config = dict(
    n_layer=8,
    n_experts=32,
    d_expert=352,
    router_score='softmax',
    routed_scale=1.41,
    balance_loss=0.0145,
    balance_bias=False,
    init_std_router=0.0279,
    norm='layernorm',
    optimizer='soap_variant',
    beta1=0.95,
    batch_tokens=[32768, 65536, 98304],
    seq_len=512,
    train_tokens=390200000,
    dataset='wikipedia_en',
)
Below are experts of layer 4 (counted from 0) of a mixture-of-experts language model. Rows are named up (a neuron's input weights, with its number), down (a neuron's output weights, with its number) and show model dimensions 0-63. Each number is 128 + 32 x the weight over its row's rms, rounded and kept within 0 to 255.
Before each expert's rows: a language model's description of what the expert responds to. This comes from a sample of Wikipedia text that the model never trained on.

# expert 26
What it handles: Single capital letters starting abbreviations, state codes or names, often after a comma or pipe, such as , CA, , KY, RAE.
up0 [122  72 122 120 101 130  78 105 168 150  95 119 123 131  97 106 144 165 102  82 153 136  84  89  84 107 153  96 161 189  89 186 202 204 119 102  77 142 130 116  62 165 121 147 134 122 151  97 130 167 148 151 105 170 134 123 103 168 117 174 153 128 106 193]
down0 [183 154 202 135 167  56 161 120 113 108 165 153 142 153  97 116 102 113 100 175 115  86 126  87  80 151 145  62 127  99 143  58  80 141 158 129 144  43 123 123 166 169  89  94 145 144 113  92 126 110 115 159 127  89 153 152 122 166 106 167 118 148  96  77]
up1 [109 142 106 105  90 107 122 107  96 164  78 125 102 116 146 134 204  93 109 153  99 127  75 168 110 138 148  99 129 123 104 149 172 124  69 168 109 115 157  81 149 188 112 151 146 139 174 173 205 114 152  99 200 116 112 163 182 126 118  74  95  95 103 177]
down1 [132 171  94 122 156 118 142  73 110 166 141 176 138 113  80  98 123 172 150 153 115 142 156 144 151 143 108 116 134 121 109 206 128 131 171 155 124 143 107 134  84 128 102  98 149 171 165 170 174  94 165 186 128 160 119  66 167 148 135 118  92 165 120 111]
up2 [179  99 120  83 101 103  78 127 121 113  58 168 173 139 156 130 180  84 169 101 117 114 130 130 148  76 151 206 133 139  63 147 134 132 104 153 141 160 136 107 126  99 158 130  77  71 112 174 122 140 110 122 120 140 111 110  89 134 156 110 117 142 120 123]
down2 [143 105 125 172 113 149 149 121  99  85  82 102 130 138 105 125 140  61 119 160 123 198 134 153 128 150 146 187 135  81  83  97 162 156  94 106 112 156 139 180 112 111 154 124 119 141 171 148 130 128 108 152 136 107 174 132 138 170 119  57 144 161 161 164]

# expert 19
What it handles: Word-internal pieces built around c, st, ch or qu in ordinary words and names, such as diocesan, divorcing, Convocation, Gradec.
up0 [124  93 167 110 126 141 141 120 130 100  75 118 107 179 150  80 117 168 117 165 138 158  88 123 109 134 130 148 100 107 193 127 120 132 123 102  68 155  82 142  81 115 163 168  75 123  92 134  99 128 137  91 123 132 143 150 109 148 129 220 134  78 136 165]
down0 [122 149 115 120  92 166 132 128  91  87 133 147 141 158  45 159 123  89  99 129 137 116 147  98  92 144 129 150 155  93 104 130 155 140 187 126 150 154 126 143 179  93  65 137 144  93 104  81 109 116  80  98 114 137 137 117 161 125 115  96 148 198  90 171]
up1 [106  58  66 105  98 131  92 130 136 131  98 143 125  93 134 122 156 142 165  78 133 200 142  92 121 112 106 127 167 163 147 134  34 146 138 151 128  78 122 138  88 149 129 124  47 176  99 144 104 111 129 121 104  79 125 121 195 110 147 151 120 120 140 216]
down1 [166 163 146 144  78  77  81 125 110 144 161 145 105 143 146 100 167  72 103 176 113 131 127  98 136 116 136 161 163  89 119  96 163 113 103 122 160 135 201 111 155 162 149 148 119 115 111  93 139 119  40 120  73  80  96 141  80 184 140 148 124 111 138 139]
up2 [103  50 145 163  83 109  83 206 185  85 106 157 150 113  85  60 146 136 121 117 121 123 147 157 142  90 152 110 120 119 165 155  98 158 120 135 126 154  95  76 141 116  99 162  73 142 120 134 179  57 163 150 132  74 115  99 172  90  85  58 117  96  73 170]
down2 [207 115 150 156 176 161 122  68 112 104 142 125 134 109 131 104 114 145 195 203  73 151 121 199 110  67 168 147  76 121 122 122 153 106 157 146  72  79 139 100 142 136 182 118  48 129 150 117  72 134 107  88 190 118 138 160 131 187 138 137 178 114 106  87]

# expert 9
What it handles: The digits after the leading 1 or 2 of years, in tables, date ranges and birth dates, such as 2|005, 1|962, 2|022.
up0 [164 130 106 110 104 114 106  80 146 103 161 118 125 152  87  89 131  99 121 131  66 163 121 116 120 172 172 125 164 155 139  72 131 153  94 165 104 215 152 183  74 138 113 147 131 129  79  65 137 142 120  57 191  52 136 132 185 135 104 185 103  96 115 103]
down0 [117 125  88  97 139 180 153 114 137 127 138 116 153 126  96  96 136 183 135 147 153 136 180 139 102 138 146 138 170 146 163 144 140 104 107  89 192  96 153 133 128  48  90 127 140 201 154 137 126  66 184 168 115 108 108 182 105 121 113 189  83 205 128  83]
up1 [181 118 128 127 168  62 138  88 102 117 105 151 120 135 133 151 110 120  95 119 162 158 148 140 143  98 207 184 196 120 208  73 158 120 154 145 172 192 120 110 103  75 139 173  90  81 166 148 164 152 136  76 127  89 130 155 100 125 142 114 162 121 135 125]
down1 [140 100 117 143 136 145 112 187 173 132 191  89 139  84 153 117  77 105 149  74 168 103 122 155 141 109 122  94 124 122  97 128 105 164 115 108  90 101 181  99 156 141 118 102 150 134 159 133  89 133 114 165 126 171 132 166 142 125  81 114  85 134 131 146]
up2 [185  57  73 112 109 148 101 136  79  74 134 161 117 185 149 150 100 145 186 136  64 106 113 131  94  76 177 114 160 113 136 139 152 137 110 135 137  53 111 141 108 161 123 159 122  85 104  84 170 172  91 149 129 103 179 168  73 107 148 120  73  73  63 121]
down2 [ 75 193  68 126  82 129  96 155 163 144 118  90 139  58 160 193  48 164 120  98 168 115 129 151 142  88 130 126 112 142 124 102 166 114 163  73 138 158 133 106  84 100 173 123 114 129 173 178 150 155  68 127  81 143 191 122 126 126 155 112 141 128 171 121]

# expert 24
What it handles: First capital letter of a split proper noun, such as S|aga, S|ouza, F|alklands, plus possessives like 's, his, her, their.
up0 [144 126  99 114 107 140  64 161 110  99 143 130 170  86 120  93 130 131 180 111 139  90 185 178 131 128  62 112 158 166 121  72 108 192 188  58 159 191 167 186 114 121 142 115 111 160 105 101  84 151 133 121 162 165 146 198 176 155 112 176 142 102  57 144]
down0 [ 95 137 171 118 115 179  93 161 112 160 102 179 130 118 149  61 213 162  98 126 116 137 129 136 129  61 202  80 130 176  96  92  75 123 129 147  90 116 107 158 163 103  78 138 106 126 171 126 128 128 157 131 162 160 133 133  89 127 131 128 143 129 103 170]
up1 [115 176 134 115 133 144 161  98 105 156 190 139 169  51 149 163 161 126  70 113 164 108  39 175 138 180 127 108 113 152  97  98 122  73 118 159 129 148 131  38 102 126 100 149 116  76 110 160 194  81 144 148  40  69 144 130 107 144 143  97 129 130 128 139]
down1 [109 109 103 166 164 136 125 139 149  47 115  87 109 123 162 187  98 128 176 142 127 138 106 135 156 121 112 130 117 128  65 126 120 183 152 130 118  88 127 106 123  87 116 128 218 139 163 133 109 201 138 136 126 134  45 100 145 187  92  90 163 100 129  83]
up2 [130 176  79 119  98 181 106  81  92 137  99 155 143 107 183  97 153  98 115 128  94 139 141  54 159 122 118 132 155 111 114 128  82 148  95 122  83 115  78 137 159 163 128 140  64 129 120 149 173  76 104 106 110 109 141 191 189 153 171 116 124 102 130 149]
down2 [ 96 129  83  81  65 161 125 192 109 185 140 132 132 146 186 128 101  94 116 146 141 117 172 117 138 104 141 196 134 124 189  71 131 130 116 126 202 150 128 156 121 143 178 154 145 104 131  97 101 125  88  96  97 149 128 113 149 126 111 182  83 184 161 120]

# expert 22
What it handles: Copula verbs and articles forming the core of definitional sentences, such as "is a", "was", "were", "The", often opening an article.
up0 [137 148  68 103 155 145 107 160  92 150 111 195 110 128 119 116 206  99 190 138 158 104  83 165 178 104 134  90 167  80 150 101  39 144  65 108 121 153 179 104 110  56  99 168  70 151 105  91 120 153 119 166  93 147  83 111 154 118 174 133 148 145 100 135]
down0 [163 124 105 175 132 116 156  80 105 152  93 100  78 163 223 128  72 131 118 218  94 137 129 150 136 132 108 134 125 186 108 147 135 156 102 120 166  47 177 183 128 139 136 123 161 127 101 149 118 143  79 124 197 167 121 126  99 149 124 135 137 153  81  99]
up1 [156 103 139 113 136 149 141 127 102  97 129 118 148 163 124 140 129 135  91 162 162 101  78  95 119  82 111 158 114 132 135  68 155 152  79 154 177 186 156 118 116 108  77 112 150  78 112 148  99 139 114 146 197 130 118 137 132 154 101 122 123 156 132  82]
down1 [ 94 210 158 167  60  89 136 143 119  73 100  98 157 171 165 150 124 176 124 125  93 133 141 134 137 170 137 132 139 178 134 120 104  93 124 184 195 112 221 118 117 120 131 115  79 107 209 134 125 121 161 115 111 114  99 113  88 153 132 105  91 152 147 138]
up2 [124 115 102 167 107 105 112 127 129  70 131 126 122 134 114 122 105 137 105 141  93 161  76  83  80 137 117 119 152 159 101 114 101 159 190 141 234  94  65 100 175 118 183 130 151 131  99  64 146  71 110 139 135 140 137 127 129 109 110 108 163 170  78 118]
down2 [168 170 123 162 176 103 147 114 173 125  89  83 115 143 178 167  96 165 176 130 216 105 118  96 144 139 158 137 128 123  92 199 153  86 160 136 113 116 154 187  97 161 134 178 135 112 152  90 151 120 116 110 179 141  94 179  85 141 173 124 168 138 107  90]

# expert 10
What it handles: Word pieces in South Asian, Arabic, Thai and Chinese names with k, h, j, sh sounds, such as Chilukuri, Kabaka, Hanyu.
up0 [129 116 154 164 114 152 147 207 154 145  89 100 142  88 170  65 162  90  72 180 104  93 133 124  63 103 181 158  57 134 161 111 120  77  92 137 109  91 119 134 119 169 121 133  94 142 166 129 121 138 113 170  99 103  64 117 150 115 106 150  98 112 116 137]
down0 [196 107  90 110 168 189 142  95 121 119 111  82 180 171 107 117  82 142 146 144 172 126 125 121 154 171 168  90 162 137 151 116 147 143 106 137  42 153  91 154  80 101 117 145 147 160 105 167 138 155 111 110 174 126 121  93 190 127 125 143 103 112 125 125]
up1 [158 149 108 153 116 123 145 157  99 134 129 147 138 136  82 102 171 141 163  95 126 171 105 183  81  99 111 105  73 153 101 118 129 130 151 103 152  63  86 121 136 140  85 127 117 133 113  93 163 166  73 131 109 136  98  69 139  89 120 200 148  80 111 165]
down1 [ 91 112 183 141 103 155 137  77  95 137  74 158 118 114  97 150 101 138  99 123 152 126 130 154 146 203 123 103 149 125 110  96 124 132 163 209 148 121 120  80 106 177 156 121  83 140  93  75 107  86 126  66  91  90 154 157 168  73  67 105 155 174  97 133]
up2 [140 129 100 129 136 161 102 161 142 122  42 101 105 141 157  93 140  94 233 121  93 124 154 176 160 150 131 147 122 115 127  86 113 119 111 108 166 109  98  71 116  78 125 177 103 114 118  93 196 126 128 129 190 152 113  52 187 154  96 140 179 180 142  94]
down2 [ 94  58 148 150 145 151 134 143 136 184  56 131 112  78 113 130 121 105 133 139 150 135 106 124 131  80 189 124 143 143 149 104 129 157 135 120 101 108 156 123  90 112 129 172 112 165 145 107 137 147 153  63 197 124  81 133 140 179 129 144 179 147  88 187]

# expert 16
What it handles: Election-table cell separators plus political words such as election, Congress, Republican, Liberal, and Council in results tables and politics text.
up0 [112 105 100 165 114 121 158 123 168 114 157 155 129 146 117  91 160  66 124 110 116 158 127 191 109 150  94 133 209 119 193 159 178 102 108 123 191 146  94 200 181 117 119 133 117  93 116 105 114  86 162  89 131 103 103 128 151 212 139 123 187  80  59 107]
down0 [152 154 138 133 162  66  37  53 117  93  55 101  95 148 133 135 170  99 127 133 134 136 132 167 163 124 171  88 148 107  87 130 155 108  77 176 129 131 116 134 119 183 182 116  94  68 163 138 126 149 154  93 126 129  97 102  97  88 125 138 113 136 149 175]
up1 [118 127 145 128  75 141 144 117  93  80 118 170 137 189 125 159 110 190 148 158  81 118 149 180 138 118 111  97 130 115  92 128 114 134 126 181 157  86 100 184 114 141 170 155 108 124 150 161 102 122 171 133 102 192  96  95 158 137 125 168  85 168 125 220]
down1 [105 142 118 152 173 159 114  83 172 101 169 140 108 146 107 142 101 151 108 109 147 126 142 131 100 117  91  97 160 154 138 119 114 119 138  88 116  76 140  92 148 127 169 169 182 127 156  43 155 140  85 152 113 146  97 111 145  91 125 175 161 117 125  89]
up2 [143 114 136 172 150 161 110  91  71 102 158 114 119 165 144  94 140 140 134 149 106 135 148 159  63 116 156 182 163 101 144  71 100 140 135 126  79 166 107  99 156  52 189 173  51 122 177 176 145 131 146  83 119  69 122 125  87 110  98 139 134 146 139  93]
down2 [142 147  84 116 144 149  71 124 140 137 119 130 131  48 117 121 128 181 112 125  89  92 169 185 206  68 130 136 166 170 161 114 142 143 135  95 186 100 166  88 110  86 135 177 144 154 194 157 114 115 145 111 132 143  88 128 131 112 183 102  73 125 113 166]

# expert 27
What it handles: Determiners and quantifiers opening noun phrases, such as these, such, both, other, various, five, and the or in the.
up0 [ 90 116 144 171 166 134 110  72 133 148 134 156 172  17 124  98 146 162 139 166 125 144 127  90 128 117 107 113 160  87 122 141 151 107 135  96 104 173 117 130  98 155 155 127 115 155 101 132 121 174 119 117 207  98 151 146 163  95 136 195  69 148 129 210]
down0 [170 171  90  92 106 160 133  66 126 183 146 108 125 114 150 113 131  99 143 115 147 159 129 208  83  91 142  72 106 181 163 176 113 172  66 166 141 144 186 147 137 161 134 135 174  78 124 142 126 155 121  92 173 181 104 108  99 182 148 101 176  75 144 134]
up1 [ 92  82 110 166 130 102 142  87 151 187 151  93 122  97 153 152  93  90  74 131  60 122 178  99 191 127 131 101 182  99 118 163 140 147 112 181 124  91 129 147 188 128  93 120  81 116  78  96 143 115 132 113 158 166 133 145 132 104 106 104  83 169 159 136]
down1 [107 115  77 104  60 140 103 128 108 109 184 129  82  92 130 102 121 135 155 187 154 117  60 148 122  69 151 129 116 140  95 152 144 118  76 120 155  65 162  65 124  78 166 153 120  81 210 147 169 160 170 120 168 106 133 112 110 120 136 179 102  92 131 129]
up2 [156 141 171 137 121  62 159 123  97 103 138 153  67 164 142 123 155  37 147 128 134 131 128 183 127  71  66 123  76 165 149 205 138 148 105 175 142 126 134 151 104 172 102 115 186  57 165 137 133 113 177 188 115 132 115 122 107 121  96 111 157 110 125 135]
down2 [ 98 140 150 106 131 117 157  84 154 143 119  94 104  62 105  98 149 110 163 115 126  98 136 117 106  92 111 119 128 115 184 149 118 139 160 114 121 183 183 124 111 138 127 123 148 196 107 126 124  75  76  99 107 115 139 161 142  79 149 148 118  61 114  98]

# expert 4
What it handles: Word pieces inside Romance, Slavic and other European personal names, especially accented letters, such as Nicolás, Jiménez, Víctor, Damir.
up0 [ 98 114 118 152 144 121 140 148 102 116 156 137 118 116 196 174 118 146 107  94 141 173 168 124 117 144 133 110 142 166 121 150 181  96 132 160 168 125 103 195 162 163 159  98 159 118 136  83 101 121 136 130  96 170 155 113 152  74  86  77  88 144 113 106]
down0 [103 185 144 158  80 155 105 134 187 136 155 133 128 195 206 119 124  62 136  95 111  94 143 140 130 104 143 113 122 106 107 117  95 151  99 158 119  95 206 150 118 140 147 194  65 141 150 169 112 127 179  90 165 133  84 152 102 132 163 185 191 133  94 129]
up1 [121 100 129 107 226 172 136 154 134  82 103 150 152 177 119 154 184 154 124 154 149 104  44 125 171 158 132 117 146 160 101 153 145 130 166 129 166  87 135 170 168  89 143  93  59 122  89 119 119  99  99 161 103 124 149  71 148  99 153 142  45 124 146 152]
down1 [128 113  86  95 102  55 134  59 154 113 139 115 111 161 106 169 106 177 133 200 123 109 133 147 100 174 163 144  86 166 111 153 118 147 157  82  15 166 118 166 168 100 139 129 127 129  87 116 188 178 112 138  70 159 104  91 156 153 155 136 119 161 110  78]
up2 [109 150 163 148 141 165 171 121 126 175  55  97 120 134 137 126 177 165  64 125 117 112 123 163 160 122  99  75 138 137  95 125 147 145  83 151 165 175 129 141  96  84 126 135 133 126 133  45 155 161 177 147 132  93 103 132 158 113 222 110 147 159 110  96]
down2 [131 131 186  84  98 122 115  68 125 154 120 183 111  79 134 124 139 124 111 121 143 122 146 122 115  94 147  98 156 135 124 170 112 114 133 140 165 133 113  89 126  77 146 139 111 134 101 145  78 106 112  85 114 138  58 121 170 126 111 136 113 125 144  75]

# expert 28
What it handles: Pipe separators, digits, dashes and parentheses inside numeric tables such as league standings, game scores, and climate data.
up0 [131 115 121 118 138 107 107 130 162 124 103 172 124 162 108 131 111 154 149 160 102 154 145  90 170 122 129 137 145 169 143 148 147 111  68 162 111 166  70 131  88 123 150 120 136 141 123 130 158 163 114 102  83 156 139 156 103 212 129 157  99 119 116 174]
down0 [152 100 133 104 138  83 136 191 135 123  33 165 136 134  99  83 158 134 213 173 147 119 107  95  81 127 167 174 150 148 180 117 128 108  75 165 134 143 102  90  95  84 131 134 145 114 126 126 184 131 141 172 111 178 172 159 142 115 114 113 107 161  74 147]
up1 [152 105 127 116 118 203 142 144 128 107 128 142 167 129  68  86 127 100 184 122  81 162 134 146 166  94 145 166 132 112 141 100 102 129 162 150 165 109  99 162 143 120 105  85 120 114  89 182 141  79 152 119 132 159 117 122  88 162 116  69 158 118 138 126]
down1 [111 144 120 168 135  54 120 105 112 151  22 148 121 113 130  71 135 138 167  99 178  97 157  57 128 196  80 124 130 136 145 168 108 126 132 125  76 103 164 118 163 105 112 136 152 120 188  52 157  81 148 130  96 124 141 129 132 153 146 149 149 118  83 121]
up2 [110 115  98 105 111 181  76 125 146 160  74 165 126 149 158 140 107 136 153  91 137 140 183 110 127 161  97 115 112 189 108 128 120  95 129 115 123 111 119 150 137 118 183 114 131 145 120 107 123  85 113  83 154  70 161 168 109 184 148 135 129 153 112  77]
down2 [141 147 124 115  92 126 123 110 138 122 172 116 135 135 178 137  96 119 121  81 139  73 111 145 141 134 128 113  85 147 178 108 111 130 181 124 132  83  85 122 122 186 207 138 112 115 112  92 158 194  77 135 121 150 175 114 132 131 168 124 113 104 106  90]

# expert 2
What it handles: Given names, surnames and their word pieces in names of people and places, such as William, Mc, Hick-s, M-att.
up0 [124 153 138 142 147 178  49 104  70 142  97 114 161 133  94 106 135 116 176 113 135 138 123 152 120 125 110 133 172 139 137 175 125  99 137 120 127 165 159 201 126 119 124 170 156 136 150 130 120 169 112 151  64 119 156 161 141  67 145 128 120 175 130 160]
down0 [135  68 144 168 182 112 175 100 159 109 126 124  71 116 129 109 122 154  84 166 124  94 128 113  98 110 154 101  78 116 128 170 137 162 120 158  76 119  96 135 110  67 105 161 124 139 134 131 106 131 111 115 121 119 207 125 125 179 160 125 176 171 125 110]
up1 [114 174 137 148  88  98 121 137 135 109 141 129  99 184 114 148 156 110  99 108 183 126  87 157 189  82 138 113 105 152 126 139  79 142 111 170 176 204 127 123 126 143 156  42 111 127 117  86 255 142 147 121 103  99  97  76 134 100 124 176 116 165 118  95]
down1 [ 85 113 112 171 110  62 121 113 109  76  93 110  61 133 203  88 105 150  73 175 102 135 127 104 119 211  71 151 121 109 160 124 145 209 109  90  63 117 112 116 125  74  98 148 135 165 141 110 113 110 118 152 144 104 142 114 171 153  81 109 144  88 117 116]
up2 [140 183 138  64 161 152 135  80 132 155 163  59 144 174 153 138 106 135 175  82 149 118 134 100 129 150 101 179 156 109 105 163  58  96 134 168 136 118 107 157 156 116 130 113 122 107 156 161 178  83 129  85 107 114 170 139  90 118 114 129  72  90 144  76]
down2 [129 141 106 149 105 147 159 141  79  90 126 160 122 207 123  91 119 121  73  64 120 145 181 149 186 174 150  88 115  87 196 211 118  68 137 132 163 109 118 167 130 115 120 117 101 157 170 152 110 113 125 204 115 140  97  59 118 121 133 126  89 198 135 110]

# expert 1
What it handles: Digit pieces and separators inside multi-digit numbers, codes and measurements, such as 4.7, 2,055, A860, and PDB ids.
up0 [115 176 115 186 116 138 153  35 117 134 133 104 117 102 113 143  28 205 156 129 127 135 107 125  80  93 108 103 155  99 125 120 118 131 139 165 117 162 101 127 165 147 174 127 103 144 111 160  96 138  68 165 140 127 104 190  93 165 119 172 139 119 157  59]
down0 [142 128 126 125 181 110 163 173 142 164 103 144 111  96 107 114 122 127 136 109 133 126 104 114 133 104 115 159  88 129 162  83  51 143 160 180  77 148 157 110 125 100  86 111 101  92 138 114  93  44 161 141  96 130 161  78 159 116 130  79 107 112  88 180]
up1 [137 129 148 157 128 162 107 103  58 132 154 196 103  97 126 161 170 158 117  87  92 138 116 140  93  60 100 119 105 129  83 153  18 111  84 164 146 135 138 140  94 110 125 111 128 100 103 173 155  95 101 177 133  39 130 148 180  75 124 106 144 124 138  93]
down1 [ 78 158 141 178 141 141  85 144 109 174 138 153 116 115 146  82  63  82 184 133 118 146 133 103 132 150 106 129 141  98 105 158 205 129 168 157  88 136 120  67 131  92 150 110 167 114 133  97  47  95 146 118 183 129 145 169 152 130 102 119  55 138 132  99]
up2 [157 105 157 129 115 103 126 173 124 118 150  96 131 127  46 111 152  84 116 151  85 130 146 136 168 103 129  75 165 157 160 153 136 144 120  93 101 115 110 134 153 121 188 136  54 108 137 130 135  92 145 134 136 155 109  93 145  81 136  98 131 102 159 108]
down2 [112 120 120 121 141 133 152 144 209 141 113  64 128 120 116 140 156 149 183 175 137 109 123 124 113 130 150  98 105  91 171 168 144 134  71 108  88 144 166 109  97 109  84 118 145 163 131 110 120 160 122  75 124 158 132 145 149 145 114 168 161 135 115 114]

# expert 0
What it handles: Commas, and, of, in, for, by, with linking list items or noun phrases, such as Bitstream, and; directed by; along with.
up0 [137 116 161 130 117 154 151 145  47 116  66 140 161 154 122 144 149 159  94  75 155  69 158  82  96 176 170 146  89 131 131 166 163 106 173 167 161 108 132 104  94 161 163 174 109 106 180 103 112 181 123 139 104 143  93 165 144 171 105  90 104  94 104 155]
down0 [120 128 131 152 143 119 124  84 117 150 112 156 159 114 135 167 128 139 105  79 134  64  79 123 103  98 101 149 147 138  88 101  99 170 128 149 169 161 174 108 121 136 208 150 169 137 160  61 162 117 155 110 148 130  77 106  74 162 101 143 129 126 155 119]
up1 [126 136 126  89 141 150 162  45  78  82 132 133 145 155  89 184 160 123  94 132 119 151 219 131 142 116  98 155 151 146 157 102 103 111 113 120 159  34 153 144 158  88 145 142 139 105 122 125 136 148  80 165 110  88 101 154 129 114 113  72 123  49 143 129]
down1 [135 112 135 125 128 168 106 130 197  98  84  94  78 136 130 111 190 125 115 209 166 143 187 148 108 115  65 181 173 135 136 162 165 142  68 133 226 111 123 120 153 168 115 192 158 137 110 113  94 111 119 147 166  99 152 148 152  93  91 111 168  55 144  89]
up2 [202 100 185 137 142 156 123  80  67  97 127  63 171 108 133 105 151  90 141 115 134 149 112 201  83 129 158 138  95  37 148 142 155  88 182 117 150 152 119 150  83 113  95 167 156 112 137 192 137 104 100 164 122 130 123  97 174 130 115 155  97  50 144 143]
down2 [182  93 129 124 124  76 116 125 155  92 129 113 103 152 111 127 188 163 116 186 152 107 116  92  76 134 146 134 146 107 158  76 160 130 111 149 154 154 129 110 172 116 102 137 105 144  87 126 100  99 104 136  86  84 166 183 141 103 176  67 138 140  87  51]

# expert 6
What it handles: Music and chart words, often in chart tables or discography text, such as Singles, Albums, Hot 100, Ultratop, vocal, lyric.
up0 [132 188 133  97  71 147 130 164  96 107 156 134 107 129 115  52 117 105 128 104 155  96 142 139 157 136  98  71 115 146 152 157 115 143 164 113  72 134 123 150 117 131 112 110  68  96  73  93 151 126 138  59 132 126 133 127 176 164 163 116 128 141 146 216]
down0 [160 116 160 121 141 162  79  88 109 133 118 127 165 135 140  76 141 122 119 148 141 124 141 123 128 124 153 108 126 163  67  98 146 122 107  65 157 186 100 139 165 114 167 109 213 154 180 107 107 128 112  82  94 100 150 166 132 201 127  48  96 148  74  88]
up1 [141 138  69 118 122 137 197  63 162 127 171 155 166 105 149 138  50 124 190  88 155 170 169 160 163 154 119 103 146  88 160 155  74 146 150 129 109 161 118 137 115 149 132 133 100 114 104 113 149  87 125 152 104 164 126 149 109 158  98 147 139 174  99 116]
down1 [ 99  90  97 169 116 107 142 157 122 141  97 133 100 158 150 119 154 116 137 107  83 110 136  93  91 115 121 151 118 142 114 183 115 121 159 185 169  90 185 116 143 139 135 121 162  77 183 119 124 146 190 114 144  78  32  65 115 102 131  82 125  99  53 103]
up2 [ 69 152 122 116 133 130 168  89  75 105 175 146 113 139 157 144 147 164 104  97 170  90  63 108 131  82  53 103 130  82 133  99  53 103 152 126 183 124 103 200  82 141 125  90 110 103 152 124  94 127 127 104 123 136 156 153 134 116 105  78 129 131 119 174]
down2 [133 117 102 171 133 120  99 105 116 149 116 141  88 139 111 138 127 109 100 140  72 142  66 144 118 163  57 114 122 144  85 117  58 217 135 148 125 145 137  85 110 154 106 136  64 171 113 117 114  56 122 133 161 133 148 189 131 123 108 134 164 136 155  87]